{"moe_layers": [0, 1, 2, 3, 4, 5, 6, 7, 8, 9, 10], "balance_bias": true, "n_head": 4, "init": "uniform", "lr": 0.00351, "schedule": "cos", "dataset": "wikipedia_en"}
Below are experts of layer 5 (counted from 0) of a mixture-of-experts language model. Rows are named router (the router's row for the expert), gate (a neuron's input weights, with its number), up (a neuron's input weights, with its number), down (a neuron's output weights, with its number) and show model dimensions 0-255. Each number is 200 + 40 x the weight over its row's rms, rounded and kept within 0 to 999.
After each expert's rows: a language model's description of what the expert responds to; "mostly gets" lists some tokens that are sent to it at least half of the time. This comes from a sample of Wikipedia text that the model never trained on.

# expert 34
router,209,158,237,237,195,177,264,130,186,109,220,128,193,169,188,188,206,239,216,119,182,161,194,223,193,184,189,205,222,186,168,226,171,220,109,188,237,185,183,202,200,260,152,182,180,165,178,161,264,179,196,243,109,139,185,151,115,191,164,157,187,194,219,221,265,188,195,163,211,227,239,232,152,224,198,154,248,201,247,140,247,156,229,175,124,141,201,180,216,153,144,195,204,230,200,133,157,198,150,208,153,255,246,187,167,205,248,164,201,271,198,179,249,227,262,228,183,119,168,161,220,190,264,205,163,230,238,256,176,206,195,233,233,145,214,234,158,220,241,209,238,163,118,252,247,169,251,256,182,277,137,143,209,185,163,152,245,265,133,166,248,209,171,242,260,287,183,176,219,261,153,293,212,177,206,238,139,190,206,130,193,121,243,161,206,155,213,163,123,179,261,228,220,163,148,226,223,217,143,175,213,191,223,163,179,165,196,208,192,212,226,253,170,186,148,164,171,246,240,193,223,145,169,192,182,281,180,207,218,209,231,218,129,181,176,191,209,189,170,120,207,193,83,237,212,231,167,92,182,208,205,226,177,198,199,200
gate0,155,181,173,172,209,194,172,185,188,213,239,218,215,261,237,198,227,189,184,144,217,254,205,239,132,234,195,241,205,114,272,201,148,156,143,227,173,170,192,254,189,148,159,188,197,259,192,221,228,200,191,166,165,212,218,152,203,173,256,222,167,189,227,188,247,237,244,190,206,180,153,166,134,206,222,232,213,213,192,191,190,164,135,166,201,204,202,120,195,221,168,176,185,212,195,185,235,198,142,275,117,227,176,145,182,235,208,255,154,245,263,193,212,243,202,223,210,179,198,163,163,158,176,164,253,237,213,200,166,236,257,151,301,105,184,300,255,113,242,162,201,198,213,185,183,211,236,161,207,268,210,231,141,235,168,238,217,155,189,110,174,268,336,321,250,275,225,245,197,193,203,210,249,141,225,198,173,219,210,182,220,177,224,243,146,205,226,216,193,235,256,135,283,126,155,224,175,200,189,206,267,227,176,102,217,188,147,188,249,154,176,195,253,246,171,166,231,195,160,141,134,114,150,184,185,154,252,189,195,231,230,172,185,215,292,168,203,226,161,209,220,183,171,220,217,221,192,163,150,234,168,141,172,197,202,249
up0,212,143,192,281,214,207,225,179,220,260,213,258,170,210,157,216,224,226,171,216,259,233,213,221,200,234,154,202,192,216,241,123,186,142,191,199,119,238,225,226,188,127,170,192,232,210,247,191,106,187,225,226,262,176,170,141,199,184,183,144,186,219,249,285,187,216,228,200,156,192,235,145,255,215,210,147,288,152,216,171,223,186,204,206,216,212,242,151,161,222,241,205,157,164,152,135,204,184,172,189,140,231,228,162,207,256,166,130,178,222,194,171,193,224,239,132,125,232,145,226,236,196,146,210,250,141,228,172,219,195,159,162,179,158,251,270,139,158,233,243,222,225,197,171,214,181,211,220,249,150,282,153,119,140,198,304,182,222,189,194,237,199,166,223,140,231,237,245,133,126,203,180,215,119,104,209,199,141,190,258,211,203,243,225,231,175,267,226,188,210,221,204,248,154,156,206,245,178,205,169,109,258,173,161,181,205,199,179,210,240,202,153,165,192,142,216,127,176,182,222,196,230,195,226,188,195,156,138,201,134,211,220,148,148,162,135,192,117,174,180,178,215,187,204,200,68,197,219,176,210,238,189,196,287,279,187
down0,212,204,129,198,215,184,216,153,289,220,177,160,239,193,161,153,155,217,173,164,205,206,186,173,171,250,193,192,222,148,136,190,176,224,145,243,226,278,181,276,139,178,154,223,175,149,192,254,253,192,192,202,166,182,256,293,197,229,161,201,188,265,219,171,208,218,227,209,237,211,208,245,220,213,173,248,162,247,192,180,286,114,196,268,130,111,260,176,145,172,230,169,155,166,166,166,158,173,254,227,170,205,214,203,260,172,115,185,188,146,279,237,196,200,149,214,167,258,173,145,208,134,245,175,220,202,227,130,168,217,213,205,258,185,292,248,214,159,261,178,209,178,280,250,226,218,163,212,215,215,188,218,211,167,206,255,169,211,119,181,207,129,234,215,222,226,117,207,280,185,210,184,161,274,170,276,202,213,231,223,218,126,172,176,133,233,232,164,150,220,213,183,236,181,224,192,199,212,219,130,254,245,167,219,164,212,139,215,200,236,230,195,163,128,210,233,188,111,132,174,130,233,204,189,115,145,174,199,230,263,193,193,137,185,200,153,169,272,188,147,196,212,162,141,247,257,217,188,179,188,255,237,211,209,226,208
It responds to: Single capitals or letters starting or inside foreign names, such as K, M, T, the n in Dnipro, the l in Midlothian.
mostly gets: " K", " M", " T", " J", " N", " H"

# expert 23
router,200,130,236,162,158,151,260,147,121,204,153,159,161,206,229,178,260,240,108,242,201,209,209,208,192,228,141,196,194,214,128,152,207,227,162,204,202,174,172,162,157,212,229,177,229,176,186,155,192,190,145,200,125,146,167,202,156,207,123,167,209,244,193,181,209,166,218,185,216,229,249,197,163,144,147,182,256,183,244,227,241,211,116,185,120,221,195,183,242,159,135,196,229,138,170,164,179,199,189,240,207,227,216,225,174,156,248,84,213,207,187,229,253,214,187,182,186,219,199,231,140,113,195,210,114,171,229,265,113,189,238,221,170,225,258,173,178,188,215,230,248,226,141,238,243,211,228,236,163,238,213,233,205,167,187,164,235,198,183,149,242,149,179,253,245,203,96,177,228,190,183,251,244,123,200,155,213,207,194,204,221,224,198,137,210,198,231,218,167,125,256,261,242,199,152,248,219,251,159,228,202,145,191,246,198,218,150,204,144,132,154,214,134,254,208,236,158,247,233,242,195,243,211,237,199,179,185,124,191,182,259,241,93,150,123,209,195,120,155,177,231,203,157,213,170,272,139,181,155,186,107,241,188,174,201,184
gate0,202,186,141,259,199,220,192,148,222,194,177,194,209,183,249,210,254,238,302,219,143,105,146,185,217,164,109,261,132,186,165,155,198,280,244,114,219,265,194,152,217,232,176,227,164,249,174,173,157,214,193,132,179,189,210,227,223,136,261,237,205,191,245,147,205,236,232,197,154,146,158,173,162,189,176,187,249,121,166,151,241,193,227,226,223,206,208,255,169,256,197,243,118,151,270,140,229,181,172,197,200,175,153,204,228,189,243,217,149,204,211,229,217,217,284,133,141,155,175,193,157,218,206,87,258,243,209,278,215,182,205,265,213,149,218,238,186,198,240,317,173,260,212,165,259,180,225,158,211,238,165,155,225,258,224,201,203,188,204,137,169,183,244,179,137,201,247,171,137,178,237,194,216,247,219,240,204,187,168,209,198,191,249,274,217,227,201,192,243,252,179,164,233,200,240,169,252,171,252,234,182,268,161,210,162,178,235,181,238,154,200,235,261,217,233,208,163,224,199,181,202,216,95,213,240,186,199,129,183,282,181,246,172,194,256,186,210,154,162,187,210,193,146,177,166,256,213,195,188,243,217,235,210,278,264,215
up0,229,144,241,146,188,235,147,228,191,198,175,161,250,224,133,219,207,205,173,195,201,153,272,141,233,196,203,227,187,223,282,156,222,152,185,229,172,209,174,191,235,185,209,197,324,243,175,247,255,119,123,228,227,187,155,185,171,195,204,219,183,155,235,193,270,230,205,150,175,269,257,159,190,194,179,239,164,261,221,157,212,193,142,155,202,160,201,148,264,190,211,212,245,162,194,191,257,154,264,205,228,235,213,131,182,195,193,195,259,160,214,188,247,137,226,175,281,125,224,227,165,196,154,199,175,231,233,149,172,189,195,157,174,149,151,250,220,263,149,222,198,131,298,119,158,250,160,208,189,195,136,197,213,205,213,215,230,273,210,237,150,251,223,193,268,227,232,171,221,171,165,133,164,145,145,233,233,163,234,174,158,198,222,207,208,251,216,196,251,261,203,242,169,177,181,111,191,212,225,261,96,154,259,205,257,218,184,247,187,238,163,117,158,186,199,206,178,230,267,264,257,248,215,248,187,177,142,186,235,184,196,164,196,193,185,287,218,246,222,127,209,274,193,222,171,216,221,203,193,166,148,152,143,186,238,228
down0,164,332,200,205,250,150,235,129,181,192,239,206,197,207,167,214,175,224,196,224,175,244,155,250,253,153,263,205,153,137,272,161,257,267,172,196,188,172,151,234,205,237,153,228,210,184,185,190,183,128,109,179,208,270,187,217,169,244,209,260,168,241,170,231,194,159,169,192,255,221,236,178,101,223,117,206,190,228,168,198,186,128,191,237,195,254,237,181,184,192,170,195,243,160,238,221,262,164,262,119,247,155,158,217,271,161,223,237,238,169,222,150,215,258,240,177,234,132,184,177,273,229,177,191,251,243,181,186,169,148,105,207,209,139,180,167,143,195,167,178,246,193,246,229,143,143,175,205,215,255,201,191,151,169,159,185,201,192,115,183,190,143,165,261,242,200,218,203,266,234,163,124,207,208,277,205,124,195,231,192,154,166,176,189,155,174,266,154,226,216,206,176,208,183,248,201,247,276,229,231,253,157,228,135,201,208,237,181,201,256,242,263,240,143,156,187,231,188,222,241,168,166,187,261,185,252,182,205,195,178,166,198,248,164,186,178,200,206,192,205,291,169,162,209,214,189,211,250,169,159,175,192,247,96,182,165
It responds to: Articles and determiners beginning noun phrases, such as a, the, an, this, its, his, often after "is", "of" or a full stop.
mostly gets: " a", " an", " A", " the", "The", " this"

# expert 24
router,145,202,222,109,187,165,272,159,190,189,197,166,246,113,347,162,211,268,194,147,154,199,211,197,165,266,171,131,176,181,127,111,195,229,157,141,274,216,192,186,168,198,125,162,202,176,236,158,214,170,153,215,198,161,91,171,124,162,199,207,185,194,174,162,230,103,241,186,232,277,210,243,126,178,197,159,262,193,225,215,221,201,200,137,192,174,312,167,175,195,145,204,210,156,178,192,135,157,217,259,156,230,256,252,186,247,186,171,175,213,171,237,217,231,242,209,169,185,188,156,139,157,185,197,204,199,200,205,202,223,278,253,255,219,262,230,193,240,224,234,265,172,212,221,234,147,278,205,135,230,195,183,200,204,195,158,193,206,136,175,234,209,166,190,220,202,140,165,195,202,153,219,207,145,215,162,189,226,170,169,193,156,215,156,199,158,243,220,193,168,229,266,222,227,187,204,203,212,257,238,245,111,150,201,176,140,156,227,156,141,158,223,225,207,177,198,115,274,178,261,255,153,146,250,211,219,170,209,202,173,190,210,178,162,211,203,217,122,211,212,231,154,172,276,147,227,145,165,203,206,175,190,213,174,206,201
gate0,190,208,167,182,240,202,256,193,233,242,197,243,275,238,122,184,149,173,177,160,159,183,201,233,253,221,191,161,177,198,158,197,252,266,250,124,216,227,240,208,230,177,148,217,155,181,148,240,225,229,190,170,254,186,235,157,168,217,230,219,257,126,202,115,163,183,208,239,141,282,193,187,239,233,194,172,239,199,232,143,242,158,243,260,184,141,259,218,244,164,183,218,170,191,160,154,251,250,152,245,105,164,196,203,194,210,161,196,197,274,198,285,168,158,213,158,193,194,217,232,208,160,207,238,159,186,172,212,244,240,204,268,209,236,188,164,211,281,157,265,191,163,200,241,198,122,87,197,244,271,227,184,215,182,254,233,209,213,195,179,218,162,126,192,182,208,93,203,196,203,171,227,249,220,216,211,126,160,265,154,253,157,209,211,226,223,227,173,199,191,230,125,134,180,212,171,163,158,280,132,203,251,187,188,77,194,164,233,194,136,180,190,197,193,183,260,212,170,229,178,250,221,278,169,263,231,191,169,251,223,202,152,172,211,256,207,190,191,108,149,228,148,191,196,193,164,159,237,279,191,222,260,188,228,224,172
up0,257,193,248,226,253,175,227,174,193,152,159,299,230,201,239,237,290,226,182,203,184,116,187,161,260,183,160,190,219,211,192,187,165,150,166,201,235,210,210,123,201,189,167,176,289,278,231,251,141,158,231,188,183,139,225,140,251,191,176,198,229,172,192,248,190,265,220,162,177,140,187,169,164,176,202,183,215,200,199,221,131,208,168,180,172,225,186,214,176,197,167,246,153,222,210,203,170,211,170,250,153,215,164,218,336,179,157,162,256,231,279,234,235,213,233,189,220,236,183,316,249,201,233,239,139,191,224,210,220,135,164,167,260,186,186,248,182,178,176,229,229,243,252,212,210,138,201,184,251,240,182,231,248,203,268,199,266,242,142,173,186,188,312,158,170,170,187,166,171,170,200,180,219,272,234,187,159,156,214,143,191,146,277,179,127,191,206,175,213,190,233,234,231,174,237,257,199,154,217,140,226,226,214,187,156,200,190,194,194,216,201,231,188,191,254,169,261,186,261,207,179,230,193,265,235,205,222,159,228,221,171,152,228,141,163,206,203,186,300,202,135,164,214,97,170,177,234,165,102,193,285,235,227,280,226,201
down0,204,213,222,132,206,216,126,116,170,251,236,221,219,321,232,158,247,201,122,149,163,170,208,217,211,264,164,211,152,107,253,298,234,227,191,166,189,183,210,259,170,176,180,133,148,175,190,233,234,158,220,242,249,185,236,175,209,158,261,210,239,188,226,245,214,176,218,203,174,209,273,297,165,158,225,169,110,154,198,187,144,157,112,187,194,133,230,199,181,283,222,181,194,254,216,170,218,158,233,157,243,234,153,248,189,233,160,163,198,176,238,174,244,231,193,209,219,178,244,233,176,223,213,204,198,153,188,226,200,124,212,197,227,186,198,269,202,230,159,207,196,213,210,182,276,196,217,150,233,218,203,168,205,242,247,122,167,187,225,236,133,286,150,175,272,183,167,169,201,187,191,227,246,156,166,196,251,154,140,226,235,318,231,210,200,186,230,179,221,245,141,149,181,157,246,216,181,240,154,226,172,246,186,111,190,189,138,169,285,226,126,226,208,187,165,205,260,219,197,212,172,186,194,233,267,193,210,158,199,147,157,149,253,165,196,229,212,193,203,211,212,137,150,184,141,250,207,173,174,148,163,140,225,186,258,193
It responds to: Number tokens and digits in dates, scores, statistics and weather tables, such as 14 in November 14, or 9.7.
mostly gets: "14", "28", "27", "29", "10", "13"

# expert 57
router,194,201,236,120,205,163,261,165,201,196,182,151,253,196,215,223,197,191,105,163,108,93,246,186,139,181,213,171,241,173,141,68,188,199,174,132,232,245,145,115,188,249,196,229,204,162,197,167,209,180,232,162,181,143,172,223,161,241,199,163,172,189,171,155,253,173,172,164,215,187,262,190,204,113,158,129,205,141,210,179,235,171,197,155,119,166,244,227,188,163,128,227,238,174,168,178,199,101,176,219,163,212,207,242,225,238,184,197,220,204,227,198,181,236,154,229,198,241,212,176,232,160,216,179,141,177,213,204,204,179,226,242,194,174,202,168,186,237,247,252,237,167,142,194,236,163,255,202,178,208,136,178,261,169,203,152,204,241,162,161,269,148,149,173,209,231,116,141,192,228,147,249,226,195,222,254,144,172,216,132,258,124,233,172,140,192,207,150,193,145,257,245,252,249,182,221,210,190,199,246,212,192,237,198,155,121,122,160,208,149,155,215,163,196,206,153,123,216,193,238,235,188,128,245,230,205,190,144,190,207,228,195,147,177,195,257,151,199,217,175,194,197,166,236,185,299,200,134,168,243,188,199,106,198,208,188
gate2,99,168,205,165,201,265,202,190,155,262,143,152,163,170,217,138,224,213,174,153,151,221,163,267,205,207,230,170,175,268,145,234,184,194,191,239,145,231,130,188,206,258,282,245,170,205,216,196,214,187,217,246,212,185,175,240,146,213,206,205,116,212,121,191,208,243,218,172,195,201,295,239,207,178,163,208,157,164,159,209,280,119,253,191,243,203,174,214,170,293,196,178,149,189,182,182,250,213,172,197,169,263,214,129,207,189,132,215,192,138,198,196,222,300,195,191,160,261,189,144,270,218,120,78,173,124,235,222,223,167,211,259,201,224,214,185,255,237,197,321,153,178,218,226,178,205,211,230,190,222,197,259,254,227,240,208,186,195,308,191,224,208,162,189,243,207,173,221,216,213,208,185,183,182,232,226,256,144,214,172,181,207,179,202,189,219,234,212,191,240,226,260,236,271,214,174,178,169,186,263,256,197,201,205,224,205,288,174,214,192,192,213,267,177,275,158,234,213,259,195,178,181,223,264,137,209,211,229,143,183,157,224,309,209,223,161,127,205,254,188,135,210,160,208,159,239,173,148,171,201,161,201,155,179,168,213
up2,249,165,234,144,161,130,218,133,235,228,189,245,231,207,200,268,147,268,279,196,213,145,197,165,157,212,232,215,243,217,169,262,293,198,214,161,249,195,166,298,201,186,182,174,219,239,245,163,208,184,154,156,197,266,158,183,233,176,239,170,296,181,169,206,159,165,213,240,146,221,171,156,280,212,186,195,291,307,234,102,157,171,199,188,193,181,237,197,235,147,239,198,224,238,239,175,188,160,213,249,167,167,210,206,203,166,161,190,205,203,200,221,237,179,206,167,213,221,264,212,205,200,174,227,147,239,148,189,205,195,199,178,199,235,206,197,205,203,185,100,204,188,255,153,230,230,191,159,266,126,206,117,160,227,224,228,246,165,202,182,233,191,198,204,221,202,243,203,230,291,199,239,101,199,232,163,102,242,170,202,193,127,185,289,234,138,172,275,176,233,207,225,224,99,224,148,142,246,223,232,191,182,185,194,240,228,176,233,245,207,213,162,181,167,187,217,219,195,144,184,207,150,163,105,243,197,258,190,155,154,197,199,249,135,128,186,238,213,171,238,221,152,160,252,193,167,160,241,245,213,231,262,209,202,130,213
down2,197,256,148,186,229,218,192,208,242,124,169,163,220,203,269,214,260,178,149,235,169,144,204,231,206,180,151,188,212,164,195,180,163,185,148,196,222,184,234,179,224,249,185,253,243,69,307,144,249,231,232,151,165,163,239,196,228,185,228,192,208,154,221,232,194,166,212,235,231,159,177,193,210,264,158,235,241,165,248,234,131,172,232,188,185,179,202,142,102,163,165,156,204,140,160,185,189,206,249,247,208,124,280,224,204,199,155,210,211,199,193,211,161,223,217,177,142,214,190,231,255,278,236,153,193,185,238,214,195,200,246,247,207,234,250,222,145,190,194,158,199,239,259,199,179,135,189,151,246,212,207,220,203,197,222,237,179,237,240,189,157,173,132,193,189,166,129,186,231,212,215,220,145,193,142,125,233,102,251,62,185,177,131,180,203,124,113,174,120,131,189,171,192,250,210,241,232,213,151,259,227,153,261,166,197,138,225,162,150,231,178,217,224,238,261,143,150,206,150,191,231,168,200,158,215,224,187,240,271,182,198,196,213,181,216,193,204,191,225,140,210,231,211,195,192,182,142,155,215,176,174,272,205,279,282,256
It responds to: Pipe separators and column header words in tables of sports and election results, such as Candidate, Votes, Goals, Apps, Result.
mostly gets: " Candidate", " Votes", " Apps", " •", " MPC", " Goals"

# expert 54
router,204,135,222,157,191,167,211,169,123,221,169,205,244,196,238,208,200,237,236,191,181,146,115,179,214,264,156,161,141,174,204,227,182,238,229,129,232,245,100,165,213,222,175,127,204,187,178,228,201,203,145,201,159,194,197,186,162,170,199,145,240,146,182,143,217,177,214,184,228,213,252,217,188,209,200,220,241,207,246,188,207,210,132,162,126,251,229,236,231,89,174,271,236,160,176,131,98,218,193,188,133,185,240,170,152,219,260,164,153,263,178,206,282,196,229,218,164,136,227,167,155,122,295,148,155,174,196,165,182,146,185,206,240,118,197,268,159,182,222,185,212,250,224,218,298,180,231,203,119,233,167,220,261,173,210,186,249,243,183,164,229,112,170,236,246,172,195,138,144,259,129,308,229,202,228,209,212,262,179,213,248,163,209,211,163,185,153,210,176,201,235,251,246,203,186,242,202,254,192,189,203,189,215,183,235,174,155,185,153,194,180,191,155,156,183,234,225,167,232,227,227,119,228,256,262,204,179,165,238,218,251,292,202,151,121,207,200,186,153,151,218,198,162,229,209,190,180,143,173,189,177,225,199,170,178,169
gate0,205,152,203,211,196,121,177,246,165,196,194,187,154,230,121,182,219,163,216,217,222,161,255,260,231,176,176,216,203,256,159,186,188,217,168,211,130,272,237,228,179,135,190,285,196,162,207,194,206,242,218,183,182,219,155,158,278,206,158,254,207,201,236,106,165,168,203,228,250,150,197,236,239,151,220,182,243,156,105,174,243,225,139,191,192,215,185,205,179,181,136,191,131,212,196,235,155,204,227,136,177,212,193,262,223,207,193,192,170,234,192,157,100,263,217,146,167,211,164,148,263,193,276,147,174,233,218,185,137,189,148,163,273,249,178,217,137,227,129,206,215,199,93,176,254,200,189,190,162,211,256,223,184,250,176,122,184,212,158,162,188,219,178,242,194,223,190,263,242,223,206,197,254,194,183,165,162,236,174,162,172,197,246,182,135,206,119,231,146,265,140,179,316,213,173,212,169,233,197,144,194,181,217,167,150,216,164,231,122,177,174,200,262,262,233,208,153,163,214,173,187,167,189,230,283,187,269,175,118,311,190,168,218,174,151,229,169,183,221,171,235,216,156,184,160,211,196,219,208,197,266,243,218,285,212,232
up0,234,277,197,188,266,223,158,207,158,215,196,201,235,151,216,176,152,225,149,174,170,244,184,210,120,259,216,216,216,197,208,207,319,200,172,226,246,201,158,208,157,177,191,224,209,213,192,197,231,282,177,207,230,169,232,201,143,116,141,183,201,208,208,270,239,180,168,127,128,148,220,155,196,166,172,193,239,204,226,265,225,234,196,237,168,189,209,187,213,253,254,226,235,151,222,230,241,205,231,252,209,254,207,169,141,154,204,186,214,137,257,226,220,179,156,275,159,131,201,202,137,243,262,152,231,175,198,198,214,244,109,224,102,174,207,174,208,255,241,245,191,197,314,176,182,215,214,218,266,210,248,161,180,145,282,200,237,172,172,247,187,270,245,221,219,219,212,147,216,175,216,164,203,137,192,242,178,208,135,212,197,243,207,187,210,185,283,89,174,164,125,291,139,167,153,223,213,177,235,222,171,167,225,196,203,134,201,217,202,192,180,171,204,202,190,117,183,182,268,261,200,207,140,233,161,271,168,212,269,163,270,194,171,207,278,169,206,228,230,201,220,142,224,187,219,171,252,203,285,174,246,219,240,188,163,153
down0,231,243,188,153,225,172,180,212,151,187,199,219,222,205,185,252,161,180,156,251,210,103,172,223,164,186,169,244,205,128,190,186,155,129,233,212,199,199,284,167,279,127,211,221,166,208,236,186,220,152,180,200,188,188,192,204,221,212,136,146,182,142,195,178,163,244,196,198,175,207,254,226,231,177,161,121,229,219,223,229,220,196,178,247,154,236,301,213,232,178,220,174,178,211,181,138,154,154,228,158,257,275,252,198,177,213,199,145,193,164,189,137,156,207,241,239,183,124,228,180,108,197,177,150,100,202,202,198,206,218,250,191,191,181,136,216,240,198,190,149,230,141,130,226,213,222,192,222,154,223,184,207,183,141,182,230,221,176,137,180,188,185,194,208,128,193,233,221,235,154,157,228,171,182,166,218,243,137,213,215,141,207,285,135,242,162,195,180,157,269,170,227,151,181,202,241,45,214,153,135,212,281,167,141,196,164,238,181,187,270,313,200,215,230,200,190,177,194,242,192,270,230,203,230,189,217,180,234,221,206,195,244,187,200,252,192,126,105,212,142,196,166,161,144,238,149,212,197,142,125,178,231,221,179,187,115
It responds to: Table pipes, colons, dashes and list separators in infoboxes and career lists, e.g. 2021: → club, Time zone:.
mostly gets: "):", "\":", "',", ":", " :", "|"

# expert 28
router,164,70,222,192,170,193,210,177,163,231,207,154,261,161,229,176,186,218,159,186,191,127,156,180,195,264,178,184,168,167,112,230,112,193,174,212,267,189,161,137,153,184,183,164,279,174,153,213,205,204,198,197,144,171,182,184,190,184,214,180,202,191,200,165,221,176,202,200,178,205,230,208,218,152,189,199,235,145,194,157,212,183,171,131,136,144,219,204,205,186,148,260,227,148,176,127,161,199,193,175,146,252,252,201,175,194,246,185,215,202,145,250,275,243,161,247,202,223,213,152,193,93,220,206,189,152,194,204,202,158,224,200,196,216,188,282,191,207,275,220,223,254,230,170,238,190,228,258,166,264,202,207,258,169,178,202,261,206,181,165,203,222,128,213,246,188,63,154,138,287,185,196,212,162,279,181,169,189,164,202,279,140,275,171,158,163,180,284,162,162,230,235,256,166,217,211,170,267,280,216,268,165,263,247,241,202,177,217,129,213,168,186,135,187,131,232,199,239,176,228,177,142,189,203,206,212,234,183,232,202,162,241,222,164,138,257,152,184,204,163,183,155,168,231,166,164,111,137,133,186,194,224,179,220,201,154
gate1,184,200,253,220,235,125,234,189,183,136,190,219,187,188,188,166,194,157,211,176,158,224,117,263,75,281,181,205,178,193,166,158,213,203,174,213,267,157,164,155,169,245,221,195,203,202,180,216,189,188,229,211,191,179,238,232,192,176,223,164,206,209,135,211,133,148,209,192,169,180,220,228,210,206,143,157,208,228,241,259,211,204,145,135,146,197,137,265,152,225,156,227,230,149,305,206,229,245,257,234,180,222,235,152,117,212,241,305,184,179,203,209,149,153,229,167,191,263,272,238,226,249,236,186,156,159,248,156,147,189,186,209,247,165,224,162,141,203,171,300,165,219,203,211,221,222,218,117,140,263,179,178,258,250,254,246,176,210,175,152,211,247,219,189,249,191,159,177,191,153,238,165,201,191,196,197,173,166,166,184,182,186,254,189,177,248,191,162,227,209,137,284,246,233,349,239,202,188,208,176,152,251,208,203,151,180,223,258,186,199,174,262,239,179,185,231,192,208,198,232,167,268,211,165,172,246,223,144,236,201,166,243,273,169,195,126,189,165,283,226,262,242,236,280,213,242,207,224,189,230,150,196,209,204,206,143
up1,155,218,153,225,196,237,141,216,222,185,169,252,150,150,266,250,129,176,232,219,200,219,234,184,273,156,173,265,216,210,162,151,270,158,153,183,186,201,179,124,273,226,232,231,255,190,174,134,215,208,207,199,157,207,204,117,198,227,240,254,181,177,199,217,246,217,155,283,244,242,193,144,241,173,239,186,237,232,183,173,151,178,163,217,267,266,174,193,210,206,192,267,219,228,207,182,107,104,233,207,202,199,148,247,221,150,243,291,168,183,149,260,215,269,141,248,196,116,206,192,252,150,157,170,164,239,210,208,224,215,237,202,229,209,202,236,228,198,211,161,257,196,213,225,172,255,170,268,245,121,185,209,114,233,169,94,229,227,195,226,189,139,229,223,212,141,209,173,207,245,208,256,170,160,189,212,184,228,228,231,224,226,206,202,188,219,172,138,213,182,234,145,208,215,125,134,109,160,154,243,246,229,252,236,229,184,175,215,217,273,157,209,227,208,183,180,206,150,164,252,207,172,159,289,155,236,220,256,243,195,177,131,257,209,163,225,258,154,164,132,234,166,180,184,256,177,233,256,186,172,153,190,206,156,206,163
down1,134,224,207,246,141,279,173,202,244,159,181,192,203,254,224,230,228,190,235,110,191,236,176,209,255,196,164,116,186,255,193,188,183,179,159,259,178,248,236,134,191,178,199,128,223,251,218,138,204,166,289,199,179,223,207,264,97,212,272,229,171,226,171,183,170,239,220,215,242,196,225,167,313,203,250,190,284,187,211,195,227,105,224,160,199,292,213,197,254,232,249,198,166,209,199,219,145,196,204,223,145,132,223,200,217,195,184,251,103,197,233,229,258,231,171,211,174,207,170,199,168,307,260,213,212,181,221,198,174,177,184,188,198,227,233,163,237,192,236,237,298,123,195,214,252,183,184,239,170,154,218,255,148,176,220,151,264,198,245,193,230,146,249,192,248,187,157,179,214,162,216,151,146,209,171,236,153,161,212,209,249,197,184,178,220,239,185,199,220,187,192,163,174,179,186,164,169,184,208,183,218,183,266,230,122,246,212,191,277,210,293,140,230,189,253,237,222,247,265,211,265,178,124,164,228,215,174,245,255,155,140,158,214,243,224,158,171,160,207,200,242,249,214,267,224,231,214,224,224,276,214,142,210,195,228,264
It responds to: Pipes, dashes, colons and by that join fields in tables and credit lists, such as directed by, Designers:, Distributed by:.
mostly gets: " by", "=", "|", " alongside", " featuring", " Sir"